{
  "d_shared_expert": 64,
  "balance_loss": 0.00303,
  "norm": "layernorm",
  "beta2": 0.95,
  "max_grad_norm": 1.0,
  "max_seq_len": 1024
}
Below are experts of layer 4 (counted from 0) of a mixture-of-experts language model. Rows are named router (the router's row for the expert), down (a neuron's output weights, with its number) and show model dimensions 0-223. Each number is 50 + 12 x the weight over its row's rms, rounded and kept within 0 to 99.
After each expert's rows: "comes before" lists some tokens at least twice as common just after its tokens as in all text. This comes from a sample of Wikipedia text that the model never trained on. Tokens count by the router's weight.

# expert 93
router:39 27 36 52 50 62 57 36 43 41 58 56 60 47 40 40 54 20 72 42 60 25 65 46 64 51 50 47 57 37 48 47 57 38 47 54 63 45 51 62 37 49 51 55 66 52 47 41 68 65 45 30 31 34 61 31 37 48 76 49 45 58 45 48 58 59 44 32 48 48 50 63 48 54 32 59 48 62 25 56 48 32 56 73 41 58 48 49 44 61 29 54 33 43 42 29 70 56 47 38 67 55 40 31 72 25 50 28 46 55 55 57 65 55 67 46 25 36 37 48 51 67 74 60 56 35 45 16 65 54 48 47 56 48 26 44 55 68 45 31 51 53 53 62 51 40 44 47 63 67 59 54 36 21 43 48 67 59 51 57 54 71 50 67 48 41 59 52 54 50 66 79 44 75 45 28 47 45 40 34 63 43 44 62 42 57 59 49 41 41 69 51 49 51 54 51 56 60 42 68 44 49 41 47 35 45 43 57 55 42 32 43 60 51 50 64 62 44 25 37 49 66 42 62
down0:36 34 74 31 52 47 49 43 64 46 43 23 43 54 58 49 73 36 26 47 33 47 60 53 56 38 57 62 75 42 45 67 47 44 59 56 58 63 66 38 46 37 45 55 48 45 31 73 36 47 52 41 47 54 66 46 44 52 49 51 59 48 53 55 46 52 46 63 51 47 68 52 43 39 62 64 37 33 30 67 33 46 47 72 38 47 25 70 43 50 67 66 71 42 63 52 45 36 69 51 57 41 45 49 44 30 52 48 52 66 45 36 48 50 52 56 47 32 54 41 50 49 45 77 51 54 30 28 32 34 69 44 53 44 35 50 32 45 52 60 60 41 52 57 50 52 62 44 60 36 35 35 31 46 71 67 50 60 35 44 56 48 39 16 65 71 64 35 69 51 49 77 51 77 50 54 44 29 65 29 39 53 58 30 68 59 52 57 45 45 41 54 70 52 45 49 40 63 65 57 71 53 54 56 50 53 58 44 61 39 55 49 55 77 60 55 53 47 61 48 35 30 63 54
comes before: " of", "==", " and", ".", " in", " =="

# expert 118
router:57 46 52 59 50 53 44 60 44 46 62 60 64 51 43 90 25 49 60 37 46 56 49 33 50 51 52 52 48 48 50 44 63 59 61 54 55 33 70 42 66 59 57 41 52 34 46 58 50 46 38 55 47 47 57 39 41 52 66 39 62 40 68 32 41 50 27 37 47 64 49 63 46 46 37 33 49 43 54 59 43 40 59 62 41 45 39 54 74 61 44 47 50 65 42 28 45 35 30 88 84 56 48 62 48 39 56 21 44 33 40 52 61 60 53 63 55 45 61 48 53 50 53 60 67 49 49 54 50 33 37 46 48 59 39 55 37 69 61 36 57 67 60 70 32 43 28 35 87 50 35 63 52 43 51 54 56 47 46 46 51 80 58 57 34 56 69 59 33 78 71 61 49 57 28 44 39 52 50 50 64 25 61 50 44 81 62 42 57 43 50 64 37 60 40 51 62 48 53 58 50 51 40 53 47 44 65 49 55 50 52 23 48 49 53 30 33 42 48 42 68 45 52 64
down0:47 34 33 60 56 53 52 53 64 50 48 52 53 68 22 45 41 55 39 72 53 68 46 70 51 56 72 42 64 23 49 55 53 23 43 40 54 49 50 49 42 48 53 75 53 51 28 61 44 45 65 43 57 48 34 44 63 30 27 47 57 49 24 48 67 52 51 53 51 50 29 45 46 63 42 52 56 38 61 42 44 65 31 57 55 45 34 47 42 52 52 46 37 55 39 65 27 69 66 46 27 85 60 73 65 44 44 47 49 72 67 35 57 42 45 37 40 33 50 35 65 50 64 49 66 52 25 51 45 44 71 42 27 55 71 63 51 44 45 42 69 41 49 44 48 50 57 71 45 34 54 28 58 66 51 35 53 47 39 53 46 62 44 47 45 59 42 34 80 41 66 44 35 44 56 40 63 55 57 44 77 70 57 51 63 49 36 31 57 45 36 58 58 41 60 59 38 44 53 36 63 67 54 65 51 63 52 46 37 52 59 44 45 61 46 60 56 66 36 58 32 32 60 56
comes before: "==", "===", "The", "In", "=", "|"

# expert 100
router:59 61 40 62 48 45 50 54 53 45 57 57 52 74 49 69 40 46 72 51 72 59 62 45 55 49 56 36 55 57 43 52 49 64 59 57 58 55 52 60 45 57 56 51 71 37 08 51 35 55 38 28 42 37 62 44 39 52 65 40 78 34 65 39 43 64 39 33 55 63 30 77 50 31 36 43 46 25 49 45 44 28 64 38 55 42 39 50 39 55 51 56 61 34 58 43 40 47 55 57 78 63 59 44 70 55 44 26 13 53 53 34 59 45 49 64 39 45 69 49 35 42 45 62 52 46 42 46 41 29 35 56 65 39 46 45 44 68 43 29 48 53 55 57 60 39 48 49 40 54 51 59 50 55 63 30 42 46 49 62 13 63 58 54 51 58 70 56 46 54 64 69 44 59 24 36 46 60 52 33 62 60 56 44 34 58 60 49 55 61 51 47 50 43 51 56 51 41 57 39 56 60 53 52 32 53 56 65 48 67 31 43 72 38 77 39 36 37 39 45 65 35 54 50
down0:40 40 34 29 67 41 66 61 71 57 47 50 51 80 69 37 60 49 65 43 49 34 27 47 57 26 45 42 51 53 53 29 48 49 31 45 56 44 59 55 47 60 48 27 30 47 49 47 41 60 41 61 53 58 57 45 61 36 41 46 47 64 74 45 77 47 57 80 67 48 56 40 55 65 49 54 58 31 41 69 46 48 35 68 42 57 56 51 58 47 42 47 35 72 24 49 60 63 52 55 69 54 64 56 32 49 61 49 40 33 54 46 52 47 64 41 57 41 30 57 57 46 65 59 51 45 47 52 29 46 43 26 44 42 39 58 58 60 47 52 44 59 49 20 26 62 61 56 63 61 46 41 41 57 66 77 51 55 39 61 60 19 39 56 32 58 39 44 22 56 29 57 42 65 64 67 48 50 73 71 36 48 59 45 47 35 60 49 61 47 63 51 32 62 52 42 43 68 57 54 41 55 41 47 72 42 42 37 54 31 54 63 47 42 47 45 42 66 46 50 67 67 50 49
comes before: " |", "″", ".", "–", ")", "}"

# expert 74
router:45 42 38 57 38 56 45 55 62 27 49 43 77 59 51 40 50 49 68 43 67 60 50 20 77 40 54 19 55 54 35 65 36 73 62 57 55 40 40 49 56 68 67 43 61 49 43 39 68 64 49 44 36 44 47 43 54 55 53 47 53 34 55 36 24 48 46 48 25 43 43 40 48 32 41 57 45 39 51 70 48 40 51 77 53 45 41 57 65 42 53 61 44 54 20 42 65 52 46 43 51 53 48 37 44 32 32 57 48 36 47 45 59 37 45 58 54 41 58 76 84 83 49 72 59 38 41 66 57 42 47 28 47 65 36 35 46 48 47 40 63 69 67 55 54 52 48 49 63 31 53 54 55 42 67 62 44 64 55 66 48 53 45 52 58 39 45 50 50 49 66 48 49 44 34 48 52 70 64 45 38 17 43 36 22 74 47 62 61 46 37 47 46 55 42 71 61 46 56 58 32 47 57 41 51 42 54 44 53 49 39 38 41 59 41 51 57 25 37 46 64 43 55 63
down0:53 53 51 22 52 36 38 61 47 58 77 73 41 28 46 46 58 62 67 57 54 50 48 76 39 34 43 56 59 20 59 55 57 43 56 38 57 55 64 50 39 42 46 28 53 43 63 56 50 40 47 44 41 39 36 61 57 46 57 47 52 48 37 51 60 56 34 58 53 48 77 67 48 63 70 54 44 55 49 58 46 40 45 52 51 52 53 60 62 67 61 56 57 54 41 45 59 37 63 48 58 40 57 44 58 43 67 20 31 49 37 54 66 64 47 57 60 33 57 38 53 21 58 52 64 61 50 56 48 33 48 58 55 55 17 67 59 51 42 62 51 35 36 36 55 50 82 32 29 66 45 53 52 45 54 55 28 38 63 39 24 53 49 65 51 39 59 62 79 48 57 45 35 46 50 44 34 32 59 49 38 54 44 51 55 36 49 33 39 54 82 48 46 58 19 49 47 60 43 60 60 62 35 47 51 56 54 72 73 37 46 45 61 63 48 37 53 48 42 18 41 64 54 63
comes before: "\n", " the", "%", " a", " century", ".,"

# expert 144
router:53 29 30 53 53 63 42 65 66 37 42 52 59 65 54 84 50 31 41 52 60 40 56 24 48 63 53 46 60 24 38 43 78 48 63 43 52 32 64 46 65 51 61 50 47 58 34 56 48 47 53 55 49 37 85 44 51 37 62 51 70 42 64 38 47 39 50 56 47 51 40 55 51 44 53 45 53 43 24 63 31 61 64 68 47 61 31 43 52 62 52 65 36 70 47 51 65 33 45 71 47 46 47 55 48 32 60 45 49 20 50 70 51 40 45 88 32 33 66 76 63 60 54 51 60 50 44 39 47 33 43 40 52 40 38 34 47 57 41 37 50 44 48 50 51 36 50 40 59 58 56 80 36 32 55 49 51 52 61 53 49 76 55 45 45 54 59 52 32 54 47 85 50 55 47 47 47 57 62 48 54 59 46 30 55 49 49 55 56 51 61 58 54 67 39 45 62 41 24 48 53 48 39 46 55 41 38 56 63 24 51 50 65 53 49 42 49 54 28 40 46 49 81 56
down0:52 48 43 76 56 49 48 68 71 55 66 50 50 45 51 37 59 44 52 59 54 49 52 57 30 27 49 53 52 47 62 64 51 55 35 62 43 67 24 49 50 38 47 55 53 39 56 47 43 55 52 50 50 44 47 65 47 63 45 34 48 54 80 41 46 53 43 41 40 38 30 67 63 65 46 58 47 46 66 53 47 42 54 55 62 58 41 48 43 61 60 48 55 44 79 82 48 53 39 46 65 37 21 48 65 68 52 43 29 56 44 47 51 43 50 56 34 42 34 54 55 46 52 21 59 73 49 45 61 69 54 30 31 46 55 48 49 40 58 18 51 56 34 65 39 63 47 44 52 58 44 40 74 64 61 57 45 56 36 75 63 43 52 32 65 45 53 25 53 43 53 50 46 59 69 40 25 59 39 53 43 39 65 70 56 47 67 54 56 45 37 29 58 60 27 62 40 47 42 42 41 72 34 62 60 58 65 15 39 56 41 41 67 45 54 55 53 39 71 49 48 51 58 21
comes before: " to", " in", " by", " as", " a", " the"

# expert 197
router:52 44 45 39 48 65 47 35 73 57 61 44 71 62 53 54 38 43 44 28 57 42 55 53 68 38 62 52 50 53 41 46 65 65 53 60 57 36 51 50 44 68 44 53 46 31 45 28 62 63 47 57 40 47 49 38 51 60 52 45 54 49 59 36 52 62 27 42 59 33 62 58 41 42 52 28 24 51 35 64 56 52 51 50 37 52 38 40 54 39 57 56 59 39 41 47 60 55 26 38 51 65 46 26 62 28 39 53 34 26 65 55 53 50 67 63 54 43 43 56 56 68 53 44 60 47 46 38 54 40 20 57 78 46 28 50 41 53 74 35 69 51 50 59 34 46 48 49 77 72 53 52 35 23 52 45 51 50 72 23 56 42 51 62 43 71 65 29 57 76 71 42 50 49 38 59 30 45 56 37 45 60 63 60 48 64 54 41 61 50 49 36 31 49 60 70 55 44 39 83 53 47 50 48 41 49 61 30 53 31 28 38 59 55 52 41 47 48 44 23 47 56 49 50
down0:55 51 50 54 65 47 40 37 21 43 52 55 45 56 38 46 77 50 50 46 45 59 44 46 36 57 55 41 53 50 49 45 48 38 59 50 61 44 55 57 46 43 54 72 54 52 46 71 70 41 50 49 38 55 29 69 55 40 54 49 54 48 59 68 54 40 62 32 56 43 58 57 44 51 52 82 74 47 35 42 28 43 41 46 41 41 40 57 59 56 46 48 53 45 82 58 72 57 67 81 61 37 52 38 40 39 58 61 50 52 32 36 39 45 56 57 56 31 83 64 53 31 40 64 53 65 51 36 66 29 68 49 32 49 51 48 61 49 25 64 59 55 41 32 37 53 50 31 44 48 35 55 50 57 28 49 45 52 50 54 57 42 45 52 48 47 52 76 49 43 47 47 44 69 68 56 46 25 43 47 73 43 44 46 56 36 47 61 37 54 72 49 83 13 42 53 51 57 48 41 61 50 38 47 43 45 55 65 50 48 68 41 35 59 58 29 53 18 58 52 68 49 59 63
comes before: "s", ")", ",", "):", ".", " and"

# expert 201
router:64 37 38 55 55 68 34 50 42 49 54 58 64 55 40 49 38 44 56 43 70 52 54 49 49 50 68 51 54 41 18 73 78 58 64 45 55 56 60 48 58 49 47 40 54 53 48 47 54 56 35 52 63 49 53 53 26 45 53 49 71 57 48 35 35 68 25 48 46 57 33 63 44 51 28 31 30 24 50 56 49 64 59 37 40 54 38 55 46 56 44 40 47 50 34 42 53 39 36 62 48 77 44 43 58 48 54 42 48 42 23 46 46 39 57 65 35 39 52 52 77 35 50 36 49 24 29 55 37 28 51 17 57 47 43 44 57 52 75 58 82 51 49 40 39 54 54 35 58 53 17 54 62 57 65 47 46 57 54 36 64 44 59 61 42 67 54 18 34 48 40 44 47 58 44 45 37 74 65 54 46 36 48 41 44 51 62 48 72 55 67 44 28 63 39 50 62 42 39 49 37 54 51 35 25 38 51 35 69 47 50 55 58 46 61 34 49 49 52 59 70 50 55 49
down0:46 48 35 25 41 29 34 47 67 37 60 56 61 36 53 47 70 41 69 63 36 48 50 42 60 38 54 41 53 41 59 52 53 48 56 53 54 41 44 61 55 40 51 51 50 49 51 60 41 44 46 43 52 38 57 52 30 57 58 45 62 43 80 56 57 54 48 54 82 38 70 66 55 19 76 68 43 40 41 75 49 35 26 58 58 58 58 53 43 42 59 56 39 52 61 35 62 50 32 58 69 45 51 55 43 47 68 43 58 54 66 36 65 56 59 49 59 63 68 48 39 51 41 54 60 46 60 69 62 45 56 30 45 70 42 40 50 48 45 49 40 47 41 41 54 58 31 40 42 36 34 45 29 54 45 65 62 53 59 44 62 43 40 41 59 37 66 59 40 61 49 54 27 52 43 32 52 26 24 71 33 48 48 69 54 74 72 72 50 40 44 46 44 52 17 37 40 68 37 52 54 51 36 40 59 60 61 64 66 45 54 33 40 26 40 46 45 54 68 62 33 31 34 49
comes before: " 0", "1", "0", "2", " 1", "3"

# expert 94
router:50 58 48 58 66 50 51 45 47 38 57 55 59 44 69 55 49 34 65 30 40 39 70 39 66 32 57 39 49 35 52 69 58 56 60 76 51 42 44 71 48 53 47 61 47 54 50 50 60 50 35 51 44 43 55 56 50 65 45 42 77 50 46 36 18 72 40 62 36 59 47 52 50 41 33 40 34 47 42 37 44 41 62 61 41 41 56 53 82 44 54 42 64 54 41 39 86 74 38 49 47 44 34 36 61 52 32 45 29 52 40 57 60 27 82 64 50 57 61 62 78 84 48 55 47 46 58 42 55 44 51 37 65 55 43 44 56 52 37 44 50 48 50 58 59 34 52 51 48 42 41 64 33 56 60 47 51 66 58 54 55 49 46 53 56 67 63 24 52 50 39 58 48 43 44 27 41 50 55 36 51 27 55 31 41 48 43 47 67 44 50 57 30 54 57 58 64 45 52 65 59 37 34 56 45 26 38 34 49 46 48 57 59 44 38 56 22 29 54 57 80 74 43 44
down0:57 42 56 45 51 42 51 69 51 44 20 50 38 37 47 51 46 50 45 55 42 57 44 61 43 60 44 43 43 55 33 45 62 49 35 51 40 57 57 60 40 56 56 24 55 33 74 52 63 61 47 45 58 53 29 61 66 52 19 52 31 54 52 43 36 66 38 55 46 55 58 51 40 72 25 33 67 39 61 47 66 53 58 48 37 59 44 45 36 43 40 50 58 56 49 58 46 29 66 31 47 58 49 39 62 55 51 41 42 55 58 51 50 47 52 67 46 62 23 59 46 52 52 52 63 33 47 65 72 60 46 44 69 39 52 48 67 64 44 57 60 56 57 36 41 47 35 49 99 83 29 29 28 58 59 44 17 61 67 53 51 49 61 57 37 50 59 55 44 31 43 47 53 45 63 47 46 62 66 31 57 63 47 43 34 53 47 43 72 33 46 50 63 67 48 25 36 56 47 31 39 44 59 44 53 49 55 48 61 53 40 44 64 65 39 57 75 41 52 60 46 66 60 60
comes before: ")", " (", "^{", "/", "N", " freestyle"

# expert 117
router:39 48 42 66 55 54 51 42 55 36 56 62 68 45 62 52 65 21 57 29 66 27 78 42 59 39 64 45 78 30 58 66 62 46 76 57 57 51 52 59 36 50 63 57 43 34 44 40 56 51 48 32 51 53 64 52 38 37 65 34 58 40 49 44 46 55 45 27 36 47 51 38 44 47 49 61 45 55 25 52 23 39 48 48 50 52 47 54 55 51 48 74 51 42 48 38 64 49 43 53 60 66 38 25 50 52 42 55 46 57 48 76 75 54 64 64 51 47 60 65 59 65 68 61 52 34 42 25 60 49 48 42 58 37 41 56 40 55 42 30 54 47 60 61 59 55 40 57 68 40 45 66 27 26 54 44 41 65 58 46 27 68 43 53 58 75 40 54 53 61 52 59 43 77 58 34 49 38 61 22 43 40 66 49 48 50 62 44 50 63 40 59 58 34 43 57 41 58 63 67 41 40 40 38 46 54 59 58 53 52 35 45 45 60 54 47 49 33 52 20 44 62 51 86
down0:78 48 37 31 39 52 56 44 62 45 55 39 34 65 42 59 62 76 58 86 43 65 35 51 41 50 38 37 38 64 41 54 44 35 38 38 46 55 32 40 74 45 35 65 69 64 57 40 49 47 50 62 35 36 58 30 60 44 52 61 55 52 53 45 66 43 40 59 58 38 59 69 52 49 40 44 62 30 46 57 65 65 58 71 44 40 52 56 42 43 46 44 53 50 41 58 52 53 47 51 40 50 59 75 38 41 55 45 44 48 49 42 30 19 25 36 54 44 64 26 49 41 45 47 52 53 51 55 43 58 64 86 56 67 65 36 62 46 38 64 56 60 53 42 52 42 79 37 51 44 61 40 48 68 41 41 51 24 53 27 80 48 37 49 46 35 50 40 52 41 49 64 48 36 40 46 53 60 77 66 63 50 33 53 36 58 46 67 54 61 54 56 42 67 47 54 59 48 35 11 65 41 50 54 56 58 52 32 55 54 63 48 56 55 37 41 54 50 67 63 47 40 46 42
comes before: ",", ".", " and", " of", " in", " at"

# expert 231
router:65 40 26 64 42 56 54 45 38 56 55 44 67 49 60 63 36 36 63 54 53 41 44 42 61 30 83 54 58 49 42 60 67 46 65 54 47 22 44 68 44 48 50 39 44 45 46 59 66 53 62 46 51 61 65 48 28 47 62 45 62 44 70 56 43 63 46 35 53 60 32 50 46 21 53 49 48 23 48 54 42 53 55 61 36 63 50 57 47 41 67 49 47 59 27 35 55 50 46 52 64 51 42 41 69 63 28 43 43 31 26 70 69 29 52 52 45 27 62 51 60 39 56 61 64 36 34 34 44 52 40 39 64 41 42 33 49 57 54 47 88 52 46 48 58 49 63 36 67 47 26 56 50 59 61 58 34 41 63 44 42 41 55 51 31 41 50 46 55 61 52 66 45 56 39 57 47 69 46 40 55 43 43 40 56 83 54 48 73 50 49 43 50 47 28 54 56 59 43 49 44 75 30 51 46 33 40 33 66 47 67 45 61 79 56 59 36 33 37 40 48 63 47 63
down0:46 93 60 44 47 43 50 39 60 52 48 53 29 59 45 44 41 62 62 53 58 37 37 39 36 56 21 53 56 57 51 48 26 55 38 47 51 88 51 36 56 45 46 46 69 48 50 58 44 46 49 54 46 51 41 65 35 56 48 56 60 60 43 58 45 43 40 42 70 42 56 42 47 43 75 63 58 69 45 49 37 40 74 39 45 41 48 42 39 52 34 39 52 51 71 55 55 33 35 68 48 71 49 39 41 50 45 65 55 61 37 78 55 43 44 51 38 40 41 60 42 36 63 38 57 51 49 22 53 59 45 35 45 65 41 54 56 33 68 37 48 45 69 63 53 50 55 44 37 64 50 52 37 53 53 47 59 63 70 45 52 44 51 43 49 56 46 35 24 47 61 66 57 46 57 76 49 65 42 56 50 86 42 39 49 60 27 48 62 27 27 59 44 67 40 45 41 48 50 33 49 57 62 44 60 56 62 57 73 58 34 37 53 59 44 63 51 90 59 64 38 59 49 34
comes before: " |", "–", ";", " to", " it", " round"

# expert 53
router:66 43 45 63 40 47 50 61 49 14 48 58 53 58 65 55 53 29 49 50 50 23 50 47 59 29 49 50 42 48 46 57 71 66 72 50 49 40 54 49 69 48 52 54 51 64 28 50 66 54 44 21 49 43 36 73 25 52 53 60 73 45 51 47 59 65 51 35 50 49 58 34 41 50 28 51 36 68 36 66 49 49 61 54 52 53 09 40 51 52 46 73 43 58 36 60 55 53 40 54 69 57 50 52 60 43 32 59 60 62 55 47 42 45 60 67 26 36 35 69 48 81 52 50 50 48 48 50 73 55 48 45 47 33 51 31 50 43 39 57 46 57 59 53 52 32 52 21 52 49 55 42 29 58 51 36 55 58 66 54 54 74 44 58 58 62 57 35 61 39 67 56 56 44 27 42 57 50 72 31 69 50 54 42 36 52 51 56 42 46 74 48 30 53 34 86 60 54 50 66 29 50 39 59 46 61 47 57 56 43 43 46 54 44 59 54 60 58 55 41 54 71 54 53
down0:45 66 38 55 64 62 39 13 52 36 57 37 57 68 39 42 47 51 52 52 56 49 46 65 60 43 38 41 52 58 45 62 63 46 48 48 58 39 45 53 60 24 42 63 70 58 45 54 61 65 27 48 49 62 51 39 77 32 40 47 44 61 52 46 61 67 43 32 69 29 59 39 58 52 42 41 41 63 38 67 53 47 34 59 52 42 48 68 63 39 56 41 47 81 24 53 69 59 59 63 47 67 63 47 59 42 36 51 45 53 52 58 62 37 40 48 59 40 58 70 64 56 50 33 61 38 37 45 64 34 50 60 48 28 51 30 56 36 40 34 51 60 55 39 77 52 50 46 53 49 64 79 40 43 25 36 59 74 34 34 30 67 32 49 44 68 41 54 59 46 46 42 54 45 55 40 46 39 71 40 45 53 42 37 29 47 31 49 42 62 51 52 47 38 57 79 49 42 57 57 41 69 36 50 46 85 50 64 50 44 53 44 44 56 56 40 45 45 36 28 38 56 44 57
comes before: "\n", " The", "N", "W", " In", " want"

# expert 35
router:62 43 51 43 33 57 32 76 56 45 61 40 58 74 47 61 42 52 47 55 72 47 48 42 63 27 85 47 68 40 33 53 54 52 42 53 51 30 49 63 64 53 51 53 51 39 58 38 52 59 49 39 54 50 62 37 20 42 59 49 54 45 85 46 43 54 53 38 44 54 40 49 59 36 46 41 46 25 34 53 55 45 69 54 46 72 41 52 46 41 54 82 38 61 50 36 52 28 52 48 82 66 44 55 62 52 46 42 42 54 50 41 72 33 50 48 44 34 78 54 72 39 57 57 49 55 48 34 55 31 42 39 52 59 50 42 42 57 61 50 74 56 47 53 53 50 49 32 71 50 23 55 56 59 76 57 43 49 57 41 49 47 42 47 55 47 50 47 45 58 67 52 53 52 21 47 42 72 44 57 56 54 48 40 46 67 68 49 49 50 56 47 52 60 21 45 53 29 48 64 29 53 49 25 42 18 52 23 58 47 42 41 50 72 65 45 44 38 52 56 46 52 61 53
down0:36 61 60 60 51 44 45 44 49 44 17 53 32 19 42 41 61 43 59 23 61 76 51 48 42 51 42 48 43 49 48 21 44 41 36 35 48 66 28 42 62 73 41 53 28 50 49 52 33 45 42 49 58 59 69 50 57 60 38 47 58 56 38 67 60 54 51 49 43 58 59 66 39 45 59 60 47 55 52 48 60 53 40 72 54 54 44 58 33 53 39 33 48 41 53 35 54 65 30 49 46 48 48 42 50 37 55 39 53 59 50 47 37 49 42 75 44 66 29 22 64 34 63 47 55 45 41 73 64 49 58 45 42 46 40 73 73 54 52 55 54 46 61 70 38 72 33 79 52 57 48 49 42 46 33 56 61 46 62 38 53 41 55 50 51 57 48 47 48 53 49 73 25 54 51 51 53 48 30 55 54 38 70 57 60 58 59 46 78 36 55 44 46 68 67 41 75 51 37 43 65 59 52 57 63 32 57 25 71 45 39 43 38 44 55 53 44 50 55 26 54 51 66 80
comes before: " |", ".", "–", ",", ";", ":"

# expert 42
router:64 59 47 58 62 52 46 55 52 37 51 45 62 52 56 61 43 23 48 53 48 26 41 42 54 28 78 54 65 52 53 59 56 49 58 59 84 34 78 70 65 55 61 30 47 31 49 34 83 66 39 46 42 47 41 40 47 60 64 50 52 45 58 43 42 66 57 46 55 47 64 46 47 50 53 55 47 43 47 68 28 17 47 78 41 44 36 46 70 63 46 76 45 58 35 45 76 43 39 50 58 33 47 46 55 47 32 59 41 42 51 47 71 40 44 35 54 29 44 34 64 49 50 73 57 40 38 67 65 31 39 42 58 37 38 50 49 57 53 46 41 56 54 58 30 24 49 44 57 55 43 53 15 38 51 39 28 59 65 31 43 59 65 45 47 51 58 41 51 70 54 48 58 57 55 55 37 40 56 51 73 49 48 43 44 58 51 53 43 47 64 63 55 44 60 71 46 43 48 60 30 62 45 49 44 50 58 62 61 21 41 36 40 64 62 42 42 41 42 36 45 47 55 57
down14:48 41 49 47 62 52 55 38 48 77 40 51 57 62 39 44 38 63 50 44 45 51 55 51 53 47 54 38 44 55 69 52 60 65 57 65 13 66 29 42 37 75 57 55 45 37 52 40 22 39 26 65 63 56 76 46 44 51 85 49 68 42 33 46 47 41 47 50 70 47 43 31 43 47 37 52 30 59 66 49 57 60 55 30 56 57 57 58 21 44 63 35 62 32 57 32 26 49 60 52 52 67 44 37 48 40 32 41 58 39 42 46 51 26 60 60 49 57 18 60 30 43 59 44 59 57 55 48 75 49 46 20 60 48 36 55 54 60 62 45 43 55 53 40 46 68 62 41 45 52 49 44 46 52 42 56 62 54 45 46 57 52 62 53 66 61 42 51 42 38 30 44 65 56 78 46 51 66 40 66 57 53 56 40 55 49 54 32 62 55 50 44 45 44 49 26 54 75 35 36 41 53 59 52 53 42 60 65 69 44 51 53 77 61 45 55 66 48 61 46 58 53 24 60
comes before: " be", " to", " not", " have", " been", " that"

# expert 88
router:44 56 43 57 41 44 43 55 64 52 54 65 75 51 55 77 28 47 50 52 47 32 52 27 59 32 61 39 55 35 42 58 65 58 66 53 50 16 57 47 62 49 73 39 53 52 62 33 51 64 26 41 50 53 62 41 33 54 55 64 83 43 62 27 37 67 30 38 55 58 42 49 13 51 54 45 52 56 53 56 43 44 65 50 46 51 40 49 48 44 52 56 50 64 46 33 51 39 38 45 75 62 61 26 62 38 55 48 45 33 52 53 67 28 42 52 54 37 71 64 46 51 67 60 47 40 46 59 56 55 53 44 49 56 47 44 50 47 46 37 51 59 81 65 54 48 50 34 54 54 40 59 54 41 73 55 49 56 55 49 47 64 49 41 55 56 40 54 39 56 78 53 53 54 24 50 48 57 54 39 48 19 43 43 35 72 63 40 57 42 53 45 47 65 27 62 66 46 46 66 41 53 40 42 50 38 63 39 71 44 43 40 60 69 58 40 11 25 46 47 57 53 49 59
down0:49 35 51 39 32 38 51 66 51 53 39 43 52 73 47 43 51 18 37 45 64 70 51 51 37 53 53 51 53 34 44 40 56 39 47 66 62 64 54 52 43 54 27 28 80 44 51 62 39 39 73 42 46 54 50 51 74 65 61 65 59 45 43 55 52 51 67 67 42 60 64 54 73 50 41 44 50 34 48 52 45 15 45 64 57 39 30 50 44 76 34 45 34 53 45 65 47 56 65 42 53 48 42 31 54 61 44 37 51 73 33 61 65 46 48 60 38 35 47 45 43 40 49 53 53 53 27 48 54 45 52 53 70 61 48 54 66 23 39 46 71 52 59 39 49 25 41 51 52 40 63 56 35 51 29 46 77 51 68 62 39 51 54 46 47 52 67 52 48 34 66 54 60 49 50 40 46 45 57 61 67 54 47 29 70 43 54 50 61 37 61 75 48 56 65 41 52 37 20 40 41 71 61 36 37 43 33 46 58 51 64 61 38 28 55 56 53 45 69 74 49 54 51 42
comes before: "|", "-", "\n", "|---|---|---|---|---|", "|---|---|---|---|---|---|", "|---|---|---|---|"

# expert 4
router:51 44 52 59 44 56 40 57 65 44 54 67 42 45 61 42 52 52 51 49 61 42 53 31 62 56 52 42 53 48 52 54 63 47 69 47 68 51 55 50 53 60 75 37 48 51 47 20 68 73 37 36 44 39 55 41 40 60 66 35 68 52 75 17 40 49 41 34 43 66 48 35 31 43 54 41 48 42 56 55 49 55 56 51 43 66 49 42 54 45 54 59 46 58 60 33 46 26 36 74 52 45 41 31 52 56 34 52 28 35 41 72 68 46 57 50 42 45 60 79 51 61 50 54 62 46 61 52 54 61 55 39 57 37 54 33 51 59 41 51 52 58 62 73 36 58 32 25 34 64 39 72 57 33 51 51 47 61 63 51 55 58 59 49 42 48 55 44 28 65 41 53 28 45 34 51 54 50 78 60 43 17 48 57 18 59 54 43 56 41 58 44 56 54 35 89 69 52 59 63 36 60 44 59 55 27 73 44 51 59 53 40 57 67 50 43 55 22 50 41 63 52 55 51
down0:51 55 62 33 52 63 48 49 55 53 50 54 38 42 36 46 77 45 38 53 46 48 47 39 43 41 66 52 26 66 58 51 49 62 48 58 42 46 34 42 56 36 52 31 34 62 46 32 42 53 30 46 52 50 44 74 48 53 62 42 26 58 56 69 49 64 51 55 36 32 47 50 52 50 54 65 63 71 22 47 58 41 56 27 59 64 61 60 54 61 48 45 71 61 69 35 08 53 26 52 39 42 58 38 37 49 40 49 45 39 44 44 36 71 55 54 58 55 71 40 55 81 54 44 37 63 47 52 53 51 64 40 49 62 41 77 54 51 57 67 49 59 54 41 59 35 42 36 52 70 50 47 55 50 55 48 73 51 64 67 56 41 33 58 62 45 38 54 67 43 39 60 56 53 25 58 32 57 61 42 40 68 45 43 63 58 32 46 35 58 52 36 52 54 50 49 42 51 51 50 43 41 77 25 58 50 42 74 68 30 49 63 57 52 25 58 41 38 49 52 45 57 17 34
comes before: "-", "\n", "|", "Representing", "He", "Review"